config.toml
experts_per_token = 2
activation = "swiglu"
normalize_top_k = false
router_z_loss = 0.0001
lr_router = 0.00102
norm = "rmsnorm"
norm_eps = 1e-06
tie_embeddings = true
lr = 0.000544
batch_tokens = 65536
seq_len = 256
dataset = "wikipedia_en"
Below are experts of layer 3 (counted from 0) of a mixture-of-experts language model. Rows are named router (the router's row for the expert), gate (a neuron's input weights, with its number), up (a neuron's input weights, with its number), down (a neuron's output weights, with its number) and show model dimensions 0-191. Each number is 50 + 10 x the weight over its row's rms, rounded and kept within 0 to 99.
Before each expert's rows: "mostly gets" lists some tokens that are sent to it at least half of the time. This comes from a sample of Wikipedia text that the model never trained on.

# expert 51
mostly gets: "ș", "akh", "iy", "hammad", "aj", "ikh"
router:40 43 34 51 59 35 45 38 52 42 44 33 36 54 46 50 56 40 36 52 61 60 62 48 32 44 51 52 51 55 54 53 58 52 51 55 41 37 63 43 53 40 75 49 65 60 47 52 58 45 37 66 41 44 47 70 47 46 63 61 50 43 58 39 45 48 41 59 45 45 48 60 45 64 44 46 52 31 44 45 53 48 45 56 47 40 62 62 62 41 52 50 52 48 51 40 54 42 50 59 23 40 42 61 31 33 61 37 58 25 38 39 41 54 30 52 49 37 59 36 40 67 54 23 68 55 56 55 34 44 53 53 62 42 33 51 49 61 45 47 33 31 57 35 48 49 50 53 51 46 61 54 53 48 45 48 68 60 53 35 52 29 40 57 57 41 37 44 54 64 37 49 44 45 65 55 29 60 54 58 62 53 52 59 33 46 49 32 43 35 48 53
gate0:46 45 41 78 46 38 57 44 46 52 56 57 23 39 31 35 54 58 45 43 51 47 59 40 48 56 52 48 52 58 61 31 42 39 51 54 51 59 48 49 43 74 71 44 56 62 66 37 62 42 57 37 30 58 39 33 55 55 35 44 56 53 47 56 50 52 61 40 44 52 45 61 49 58 46 36 58 65 68 44 49 39 48 50 59 37 54 36 43 45 61 48 51 60 56 41 40 58 71 64 31 46 52 53 48 33 47 37 42 54 43 35 52 38 42 45 62 63 61 54 36 67 52 48 54 28 61 54 58 67 65 57 37 34 28 54 55 44 42 42 38 61 50 42 58 41 56 51 54 62 60 53 60 53 49 47 52 55 62 55 65 41 56 39 54 34 62 48 65 60 53 44 66 47 54 50 61 55 51 47 22 54 53 40 46 60 47 53 53 57 47 48
up0:25 36 38 61 46 49 57 45 58 55 51 48 27 63 41 31 53 59 40 61 52 45 56 41 45 53 53 60 47 56 24 44 58 49 46 64 48 55 40 40 45 47 41 53 45 41 56 46 47 39 42 30 30 50 47 40 46 42 56 44 51 44 54 54 50 49 81 50 52 59 55 66 35 59 50 25 42 63 48 60 43 67 55 40 55 52 44 54 42 46 67 67 59 56 50 35 53 43 68 61 60 43 55 57 41 44 57 34 42 43 54 50 49 48 45 59 50 74 64 45 45 62 48 49 62 42 47 58 63 79 49 54 45 25 27 45 45 44 60 45 41 53 50 49 45 59 53 42 50 53 60 53 57 56 49 51 61 39 61 51 54 42 56 49 53 46 58 50 59 66 52 74 44 56 54 31 36 40 55 46 46 41 46 42 42 51 66 42 60 74 44 44
down0:60 57 42 58 52 60 52 48 60 43 54 50 53 40 34 52 59 49 43 26 42 46 43 56 40 48 51 47 45 53 51 32 41 26 59 47 59 58 43 47 40 58 57 47 54 49 55 32 38 45 41 28 57 49 34 47 43 50 20 42 61 44 38 59 47 51 49 52 57 42 48 51 49 66 46 52 44 62 55 50 49 63 65 54 29 40 36 37 53 39 62 41 55 49 52 60 47 20 52 56 50 76 51 40 68 47 44 53 55 59 48 54 58 48 40 51 48 32 44 37 33 59 39 78 56 45 54 65 34 53 64 60 39 51 33 57 67 42 67 40 57 45 52 34 37 44 44 55 47 50 41 54 47 47 44 46 53 51 49 44 48 58 54 57 76 60 55 53 66 51 48 44 62 23 55 50 50 46 58 40 52 37 63 34 54 54 60 42 56 57 46 64
gate1:47 58 74 66 52 50 54 44 35 56 33 54 54 57 70 31 51 37 46 46 41 38 43 36 51 49 35 51 51 40 53 38 49 54 62 59 75 54 51 39 58 52 51 51 57 49 61 26 47 35 59 52 60 54 59 48 64 69 46 42 52 62 52 34 63 39 58 26 54 54 34 55 38 49 53 59 40 43 41 58 59 31 57 52 52 59 51 53 40 59 58 39 50 50 55 71 44 58 60 42 48 47 42 34 54 63 59 54 43 54 49 70 53 62 49 60 53 50 54 70 65 43 67 52 37 51 41 43 44 40 43 55 54 38 55 45 46 32 41 46 57 52 61 35 50 34 34 61 46 56 56 54 50 45 53 57 32 49 35 33 55 48 40 45 59 34 56 53 47 50 50 39 54 54 44 42 55 63 44 38 25 35 39 39 58 58 51 47 50 53 72 31
up1:48 59 46 50 44 47 49 64 42 59 66 28 40 55 50 51 48 49 44 49 29 39 57 45 50 48 52 59 53 44 51 48 47 30 47 49 37 27 47 40 54 37 42 64 56 53 41 55 35 56 52 61 40 34 47 45 44 35 60 58 52 48 43 50 40 51 30 50 51 51 66 63 53 49 53 53 50 60 49 64 43 52 46 57 48 56 57 38 37 53 49 45 45 64 42 37 74 48 60 70 41 52 47 49 21 28 56 47 54 58 40 57 61 41 45 58 49 44 56 46 45 56 27 48 47 57 56 50 29 43 60 42 43 69 38 61 43 60 44 57 48 42 43 41 49 37 64 49 40 61 70 35 56 29 45 56 48 43 77 51 28 64 32 51 34 58 50 47 48 58 50 54 46 26 64 54 41 35 62 50 57 50 67 42 39 42 36 55 48 42 50 53
down1:55 42 48 45 45 36 53 66 49 37 48 45 42 55 42 46 48 43 39 51 41 42 55 60 33 51 45 56 56 53 43 52 42 34 59 53 48 43 66 38 73 31 39 41 52 49 50 36 32 33 63 63 34 33 49 35 50 61 64 60 50 49 46 47 37 66 47 61 54 62 49 48 40 63 59 58 74 32 40 52 41 61 57 51 57 53 68 44 43 32 57 43 60 62 51 47 69 36 43 60 53 45 44 48 45 49 58 38 59 57 52 58 42 45 50 60 50 34 83 46 32 50 44 26 54 38 63 62 42 43 66 35 48 48 51 59 61 52 49 60 52 43 40 44 48 63 48 56 48 58 60 39 43 57 41 60 41 56 57 59 48 58 53 53 37 49 59 43 76 59 63 55 43 50 60 55 23 45 48 52 43 55 68 50 50 53 56 56 38 52 56 37
gate2:34 52 45 31 53 42 48 38 57 51 44 43 39 52 50 53 52 59 57 43 52 58 55 42 46 64 30 68 36 45 68 46 52 44 54 46 57 78 37 54 45 58 49 61 33 57 43 46 42 57 57 50 59 42 56 63 30 47 55 62 43 54 43 71 57 41 72 57 70 39 55 60 31 46 53 51 51 43 55 46 53 40 62 49 52 57 36 57 48 49 51 70 31 52 55 60 53 58 47 50 39 39 47 65 48 35 50 46 39 35 42 56 57 49 65 28 41 52 35 48 50 24 45 51 49 54 57 39 50 38 52 44 59 64 35 62 20 48 35 37 54 60 40 36 49 56 45 50 53 45 43 55 27 51 61 56 38 49 34 45 51 35 44 61 42 44 49 45 41 48 52 39 39 41 26 42 43 47 51 36 46 47 50 51 38 50 47 28 52 59 58 45
up2:34 64 57 65 42 50 52 67 55 38 37 46 42 41 59 48 50 62 42 46 66 62 46 21 46 55 52 55 42 49 43 55 40 47 64 37 56 61 49 35 51 54 59 57 45 64 44 49 50 36 55 72 43 40 50 63 32 48 44 30 53 36 55 55 45 38 51 62 56 56 63 30 39 53 53 51 48 33 53 41 28 60 43 51 49 38 56 55 49 50 44 52 40 58 41 49 65 46 42 58 42 48 57 43 30 46 60 50 64 52 38 59 50 64 52 39 57 53 56 30 53 37 60 49 51 56 50 50 43 43 56 59 53 66 51 52 37 45 55 67 67 50 52 55 62 46 43 51 41 50 69 44 44 40 44 36 52 41 61 49 39 61 45 59 53 54 71 55 49 60 38 36 69 51 39 24 42 31 60 47 60 37 48 32 47 67 49 44 54 51 78 48
down2:42 56 55 46 65 57 55 47 54 45 61 54 64 47 43 56 52 55 58 60 47 51 56 54 38 54 43 55 52 48 57 58 42 55 65 39 41 47 37 34 58 36 18 47 42 33 44 60 52 38 64 49 55 32 54 48 56 53 56 59 44 60 39 47 45 63 53 40 53 52 44 62 26 65 56 55 58 55 49 42 48 53 45 49 60 54 60 32 31 48 46 51 48 29 54 44 49 68 50 56 32 44 66 48 45 47 48 35 36 49 47 51 57 70 53 48 37 66 77 49 40 44 72 48 58 60 54 62 45 57 61 57 52 63 48 54 42 60 62 36 52 48 35 42 63 42 58 50 40 46 37 45 31 43 38 46 47 68 72 74 43 41 49 65 37 53 44 38 58 50 60 38 37 48 37 46 34 40 40 60 51 48 45 60 49 56 39 45 48 60 58 27

# expert 9
mostly gets: "-f", "-p", "-c", " int", "-st", "Th"
router:43 45 40 50 52 59 42 51 44 61 43 32 38 54 51 51 56 34 41 50 60 46 54 43 52 32 41 48 55 47 39 54 62 64 65 54 64 40 41 36 52 43 70 49 50 40 47 44 40 47 55 60 46 39 52 43 56 64 71 51 46 47 45 49 30 58 47 61 47 60 39 54 39 66 45 36 37 31 60 47 40 53 57 39 45 46 62 67 43 49 46 42 54 69 52 33 61 44 44 69 35 43 38 57 55 36 65 54 40 41 50 34 53 52 50 53 55 52 65 45 42 64 63 21 70 62 76 35 30 42 53 60 47 66 44 56 40 53 44 50 45 38 50 37 52 48 57 47 57 44 47 52 63 62 64 52 54 54 61 57 59 36 42 54 57 40 46 31 54 64 47 61 32 49 61 43 58 66 58 55 49 50 55 44 38 44 59 60 39 42 32 33
gate0:46 48 48 36 74 44 51 42 38 48 43 42 47 50 55 51 64 54 43 61 62 27 44 50 48 53 35 56 58 65 63 62 50 55 30 65 38 50 59 60 52 50 51 53 55 34 67 57 43 34 36 47 54 54 64 56 61 52 64 50 49 62 47 51 50 33 49 40 47 59 54 57 54 55 46 36 48 36 33 35 48 52 73 57 32 61 35 57 70 53 28 74 54 59 43 47 64 53 54 65 57 38 44 53 69 44 52 56 51 50 25 30 53 49 41 44 55 44 44 55 43 41 50 42 57 48 63 47 58 50 44 48 65 39 44 39 42 51 39 34 49 58 57 53 42 67 46 59 60 54 46 44 47 45 31 58 41 54 57 56 51 49 37 48 50 36 52 37 73 51 52 45 71 54 51 49 57 50 28 39 51 31 68 53 56 49 64 60 36 43 52 52
up0:52 59 57 49 52 47 48 46 61 58 52 70 45 33 48 57 41 37 29 35 42 64 71 64 64 46 70 35 53 49 51 53 47 55 43 30 42 49 42 86 48 47 51 39 47 51 42 42 63 48 60 44 42 54 43 51 46 30 45 40 41 33 49 32 64 58 43 55 57 50 41 35 51 56 47 56 44 65 56 52 29 52 38 45 47 43 35 50 61 60 45 34 60 52 50 47 48 46 60 42 70 47 43 27 46 57 38 55 43 46 51 62 44 45 47 44 49 53 41 62 48 59 40 56 59 23 35 34 43 49 33 51 60 43 59 40 44 44 78 45 43 42 51 50 46 42 56 34 49 45 39 43 43 49 61 45 46 33 65 42 55 37 48 52 51 54 46 51 59 38 49 56 35 36 38 54 45 57 68 44 42 55 45 66 62 56 37 44 50 60 63 58
down0:49 39 52 44 38 53 50 70 49 73 58 52 35 59 50 39 65 43 59 41 28 58 60 44 55 46 48 56 42 35 29 47 51 51 47 51 52 60 30 22 68 58 49 53 30 70 47 42 53 48 59 75 50 43 45 43 53 41 36 67 63 54 43 34 53 53 46 55 61 48 58 50 49 67 49 50 40 56 72 57 47 68 41 54 45 44 54 48 42 61 60 49 46 50 61 50 55 50 53 57 38 39 50 41 45 40 46 39 51 56 51 52 45 37 57 35 53 49 43 67 74 58 63 54 47 39 51 39 63 45 71 45 52 43 40 52 48 51 48 45 56 43 52 49 49 56 55 54 43 53 58 53 36 63 51 48 44 58 48 74 51 50 57 59 42 68 49 31 48 66 48 70 65 33 51 58 45 49 37 58 42 68 38 56 65 42 47 46 60 30 48 33
gate1:45 36 58 50 53 61 53 56 51 44 35 45 42 47 39 59 48 47 56 47 47 75 42 48 28 46 30 48 54 54 44 32 44 59 41 50 50 40 47 72 50 40 64 58 45 49 64 42 60 62 57 54 39 50 32 53 67 54 55 53 57 57 56 57 41 26 44 40 41 69 50 53 64 51 53 45 54 51 63 43 41 48 50 57 46 53 46 54 47 56 55 67 73 43 47 54 41 48 43 58 36 40 54 69 28 50 64 38 45 53 45 73 57 44 52 60 53 63 39 46 53 50 54 50 43 44 39 52 48 61 54 53 67 50 52 75 61 48 51 47 58 57 44 28 74 28 51 49 40 67 69 48 37 38 49 44 68 33 51 54 45 48 62 44 55 47 49 47 19 50 45 52 47 50 53 38 54 58 52 42 55 58 55 58 40 29 48 47 46 30 56 41
up1:56 55 54 40 61 35 34 41 53 53 58 61 38 38 51 54 48 51 56 64 54 29 70 48 53 52 73 49 43 45 53 47 62 53 45 47 44 51 57 35 48 38 41 49 61 29 56 54 43 51 39 39 52 57 55 52 30 42 53 53 57 51 60 45 50 54 57 76 48 32 52 56 42 38 53 43 51 37 46 62 73 50 43 45 62 45 39 38 44 55 57 45 31 67 51 67 66 37 49 38 66 75 51 39 52 41 50 42 55 45 51 40 46 47 45 42 42 53 54 60 25 44 45 42 56 53 56 48 48 37 50 45 50 54 51 42 47 64 36 58 42 49 45 66 54 60 61 42 46 42 51 52 76 25 45 50 41 57 49 35 53 63 48 50 61 50 55 52 79 62 41 38 50 48 63 49 34 41 62 44 47 46 33 51 53 66 38 47 52 66 36 67
down1:57 44 38 47 64 33 41 48 48 53 61 47 39 41 44 54 45 39 48 46 59 64 41 49 49 45 58 56 41 27 63 71 47 50 45 42 47 60 61 40 32 43 35 37 57 42 34 43 37 39 25 32 67 68 49 48 60 60 66 56 61 52 54 29 52 53 35 39 40 52 44 49 52 45 53 47 56 56 41 50 39 41 33 49 37 44 63 33 60 47 49 38 40 53 54 46 52 52 53 47 51 56 63 43 49 39 43 60 35 44 56 26 43 58 51 40 48 53 52 57 64 50 29 58 54 61 44 45 35 52 50 47 41 52 47 27 43 47 36 56 51 38 50 61 48 56 36 57 59 46 39 48 48 49 67 59 33 69 44 38 60 46 46 41 61 43 44 59 64 43 42 48 45 57 47 58 57 37 28 58 58 27 39 63 59 69 58 32 54 59 58 55
gate2:62 54 46 43 55 38 58 60 40 40 54 55 49 51 45 51 43 50 47 42 69 38 58 33 50 62 48 54 46 47 41 30 54 60 71 50 67 68 67 33 60 72 29 53 46 42 50 46 48 56 51 54 53 42 56 59 66 72 55 53 42 66 64 42 30 50 44 60 54 39 38 55 57 61 63 53 60 35 49 53 51 47 34 43 51 49 45 43 57 36 43 58 47 48 54 55 57 41 45 55 35 43 35 69 38 38 46 70 38 46 75 48 53 66 57 50 39 42 53 59 47 46 64 49 52 42 58 55 51 48 48 50 44 58 54 61 57 48 40 34 53 50 53 52 51 51 65 52 44 49 36 59 39 23 47 40 56 63 58 53 32 41 62 36 32 28 55 38 39 57 43 46 56 56 59 44 46 32 52 57 28 54 59 44 26 45 60 45 45 54 49 63
up2:38 49 41 49 47 38 60 45 46 47 53 54 37 51 34 60 65 65 66 57 48 51 72 37 59 50 45 65 61 59 40 40 63 33 40 49 29 54 63 51 47 58 50 37 35 45 49 60 47 48 44 54 47 58 64 44 40 57 55 39 53 54 45 34 40 63 53 46 55 64 33 38 43 40 59 53 34 27 46 73 43 70 60 46 56 57 49 42 59 47 48 53 71 64 45 46 48 38 53 41 46 49 43 47 62 42 50 37 53 50 42 46 42 66 36 44 46 41 67 28 54 32 53 49 56 35 52 47 37 62 51 56 49 50 37 36 52 50 38 36 58 35 65 53 28 51 32 39 60 41 51 41 48 61 48 42 51 43 38 42 39 60 47 71 57 39 51 58 33 45 60 36 65 52 58 48 39 53 39 61 44 28 65 51 52 49 53 65 42 46 48 52
down2:57 44 48 39 67 48 61 47 50 35 72 47 57 51 35 70 61 61 58 58 57 58 44 47 52 69 33 63 75 48 36 45 58 46 53 52 45 58 43 68 60 65 60 34 44 28 51 62 51 40 47 63 72 53 52 43 55 47 59 53 58 52 60 31 30 53 45 33 55 52 62 47 58 39 54 66 42 30 52 42 40 45 49 51 61 53 62 45 45 58 61 58 49 63 53 43 48 44 47 43 62 65 54 57 45 59 48 69 46 44 50 64 46 56 42 50 51 52 48 24 50 38 64 51 57 41 51 35 55 55 58 53 57 47 48 49 56 43 33 62 52 47 80 39 57 51 57 56 56 47 63 41 69 40 50 50 42 48 61 51 25 64 48 66 55 49 43 52 47 50 57 45 56 56 62 60 55 49 41 50 29 56 53 52 41 55 58 66 32 52 42 63

# expert 24
mostly gets: "th", "rd", "nd", "st", "enth", "ph"
router:42 43 43 44 70 53 31 56 45 58 53 34 44 44 38 40 48 38 46 47 60 56 56 29 49 48 57 44 53 54 38 51 60 47 56 44 49 47 47 36 52 40 76 56 49 49 50 46 45 47 50 51 56 53 50 39 47 54 67 50 45 46 49 35 53 53 56 59 57 63 24 50 35 67 33 49 29 40 51 42 57 56 48 41 57 48 63 71 39 38 55 58 70 57 53 44 55 49 46 64 34 43 50 47 36 36 52 49 44 37 53 47 43 46 44 67 43 53 51 44 34 70 43 25 66 64 55 50 35 42 58 45 47 46 51 49 19 51 38 45 38 57 49 36 50 41 64 38 47 53 45 43 54 58 43 65 61 50 56 47 65 34 36 66 73 44 29 35 61 61 36 59 38 51 60 57 46 61 35 48 54 45 59 45 48 46 53 43 41 38 39 55
gate0:63 57 63 53 47 41 55 35 46 46 58 56 45 55 43 53 24 43 80 43 41 45 30 44 37 42 48 37 46 48 29 24 44 43 54 67 38 31 48 46 59 50 52 46 67 34 64 45 62 55 36 45 58 43 54 44 43 47 46 48 37 56 53 41 60 35 38 40 50 48 36 63 45 50 33 62 43 34 60 51 52 51 42 61 53 50 63 63 49 35 61 55 39 47 54 42 52 39 40 73 55 52 33 46 71 46 32 49 69 56 55 46 47 47 39 61 36 39 52 51 50 48 43 50 48 65 50 51 43 47 63 43 57 36 44 44 45 30 71 64 51 42 44 34 41 34 59 49 42 56 42 61 44 51 55 48 43 44 53 48 65 46 38 44 42 49 51 39 52 57 53 50 45 63 49 33 47 65 64 56 41 52 47 48 60 35 63 45 30 60 50 46
up0:50 62 17 48 59 51 55 71 44 39 54 34 57 53 62 61 67 31 56 60 37 45 53 60 42 57 41 69 71 47 67 70 67 31 48 33 30 36 70 53 38 33 39 59 43 54 52 67 41 52 31 60 45 50 50 46 45 48 34 61 55 61 56 42 51 70 56 55 57 67 71 50 43 46 51 45 54 51 52 39 26 52 57 44 54 60 46 50 50 54 43 51 55 55 34 47 49 56 42 39 28 53 52 65 43 48 63 42 54 58 50 50 45 55 45 52 56 52 66 45 59 62 55 48 52 43 53 50 59 46 51 46 57 61 50 63 65 59 48 48 53 42 65 47 46 48 51 69 51 40 45 57 53 66 55 60 53 47 53 42 30 63 53 50 55 63 49 46 57 38 34 62 61 42 64 49 54 51 39 50 71 60 51 59 34 59 49 49 46 54 53 43
down0:52 50 43 54 48 28 51 61 48 61 46 60 39 46 49 53 66 64 55 42 43 54 47 43 48 54 50 54 54 52 62 55 48 42 53 51 51 76 57 48 37 26 55 65 21 58 57 61 57 53 44 49 50 50 62 65 44 53 46 64 62 49 58 32 73 53 43 44 32 59 33 37 54 53 42 45 62 65 39 44 44 48 65 39 58 42 28 53 46 63 36 60 51 41 60 54 50 58 42 22 59 53 42 62 40 31 47 56 55 34 46 57 38 55 56 55 47 52 55 31 53 33 58 36 41 52 60 44 60 58 48 51 54 47 35 59 43 57 48 35 44 37 66 56 76 49 40 68 50 32 38 67 50 52 56 44 39 49 59 41 46 63 38 44 42 58 49 53 42 49 47 49 51 55 58 65 63 47 32 34 63 53 43 54 45 43 41 53 47 59 45 37
gate1:34 69 52 49 44 44 58 42 55 66 41 53 49 70 45 49 62 51 65 65 36 38 59 39 42 51 35 32 34 54 55 57 45 51 62 45 50 34 52 56 53 49 55 47 55 46 52 65 51 53 48 42 38 51 51 31 41 42 52 42 54 42 44 52 65 28 45 69 52 51 53 34 41 55 49 40 41 71 62 45 40 61 54 49 58 52 40 76 45 51 37 67 47 41 48 37 45 50 53 63 47 39 66 48 52 44 63 40 33 46 33 42 66 42 50 55 69 43 51 28 45 33 51 48 51 58 57 56 45 54 59 46 45 57 57 55 75 55 64 63 49 43 57 32 47 45 57 37 56 45 53 62 53 60 46 45 46 61 51 50 37 63 45 53 61 52 54 44 54 58 41 53 52 68 51 48 23 48 53 51 62 43 58 38 55 61 41 33 70 64 57 28
up1:53 58 61 38 59 45 45 38 64 52 47 53 54 45 68 49 66 43 41 63 43 41 57 58 65 39 71 55 64 39 58 54 60 55 54 54 51 54 51 65 53 59 40 44 53 48 40 44 50 55 49 43 66 30 73 50 54 62 57 51 71 61 62 52 51 39 43 34 61 42 64 41 68 63 51 63 56 47 14 42 43 46 42 66 49 45 43 41 54 40 48 37 53 31 51 62 71 70 47 44 45 45 37 59 46 49 46 43 43 50 67 61 41 53 39 48 39 57 43 58 42 59 49 53 43 23 48 46 50 54 46 31 57 57 53 47 55 54 46 57 51 50 55 43 54 40 63 59 36 52 37 49 61 54 56 52 57 52 39 43 55 51 38 39 35 53 55 50 43 34 50 46 41 46 65 62 72 66 56 43 55 49 54 72 50 46 53 41 39 67 56 74
down1:59 55 66 57 57 44 41 45 47 42 38 52 71 39 55 62 49 32 44 54 48 66 42 66 49 38 59 58 60 40 33 57 53 49 43 57 44 59 41 59 44 51 62 32 44 32 64 51 57 59 60 59 50 50 56 39 57 46 37 56 64 34 45 33 39 57 55 54 40 56 44 58 52 49 29 67 52 32 48 58 62 47 52 48 55 48 76 46 58 61 49 47 66 43 45 41 47 42 59 65 61 36 47 60 66 48 56 64 63 59 50 60 52 57 57 38 49 62 52 50 46 41 48 56 42 46 56 38 67 40 46 46 46 33 48 55 55 56 31 66 63 46 57 61 36 61 49 33 49 45 63 38 51 49 31 59 29 65 40 50 61 66 50 39 53 56 47 48 56 58 51 50 44 44 43 54 54 59 71 31 70 46 57 39 59 50 60 62 67 33 31 52
gate2:57 49 55 43 67 38 62 59 30 57 55 42 44 46 39 43 56 64 47 29 72 52 41 37 54 60 61 82 52 48 43 45 55 39 39 60 39 59 51 50 43 47 52 54 45 47 62 56 44 44 62 63 46 50 52 44 59 66 47 44 45 41 54 36 53 46 45 50 56 54 48 64 73 41 50 44 63 49 43 52 49 42 24 35 67 43 56 51 61 34 50 71 42 50 41 60 52 28 53 81 50 48 46 56 54 52 59 56 31 42 43 36 45 40 44 45 43 42 51 51 40 64 45 47 53 36 57 55 33 65 41 42 52 43 54 64 53 54 25 48 51 63 65 47 55 47 54 35 47 43 58 34 55 41 45 51 57 36 52 52 40 64 34 56 63 49 46 44 49 34 54 49 65 52 57 55 64 44 66 44 57 39 58 43 45 61 49 66 57 47 64 34
up2:49 47 26 59 41 47 43 58 60 70 48 39 54 62 48 34 61 52 43 44 67 42 55 46 40 52 61 60 38 48 47 55 44 48 57 63 53 53 43 69 46 65 49 60 45 50 39 65 38 49 47 55 42 37 53 47 49 58 41 46 54 57 47 44 47 68 50 30 41 42 53 55 45 48 40 38 60 60 48 60 54 66 44 43 62 68 55 52 46 52 49 56 40 67 37 41 47 45 56 62 84 62 39 60 36 42 55 46 40 58 42 45 48 49 47 62 50 54 53 57 59 46 55 56 44 60 50 52 47 52 35 45 49 38 44 66 48 58 50 25 57 43 75 51 52 59 45 60 43 52 39 40 32 42 49 53 64 42 70 56 27 56 45 38 42 49 49 52 36 50 46 52 37 68 60 51 48 49 56 25 49 30 44 35 54 56 59 53 79 31 47 35
down2:63 48 46 20 46 51 54 63 57 54 50 53 79 46 37 34 53 59 47 53 48 49 47 38 55 46 51 76 55 55 48 43 52 60 35 51 63 59 54 58 58 48 49 56 57 38 56 52 46 56 37 67 62 40 56 33 59 44 61 34 46 41 48 54 45 43 72 56 63 27 73 51 45 63 56 57 49 52 68 58 60 44 33 33 57 48 48 47 51 52 71 35 64 49 54 45 53 43 51 79 66 62 49 35 46 36 55 45 42 36 57 53 56 66 42 61 46 47 57 19 45 44 46 54 69 42 47 41 47 61 51 60 32 48 47 72 61 58 37 47 52 58 29 39 33 51 39 49 48 52 54 50 43 51 53 46 40 49 53 52 44 52 59 48 42 49 58 54 43 45 55 48 55 51 57 48 42 44 46 52 48 52 48 62 45 52 31 56 60 57 38 35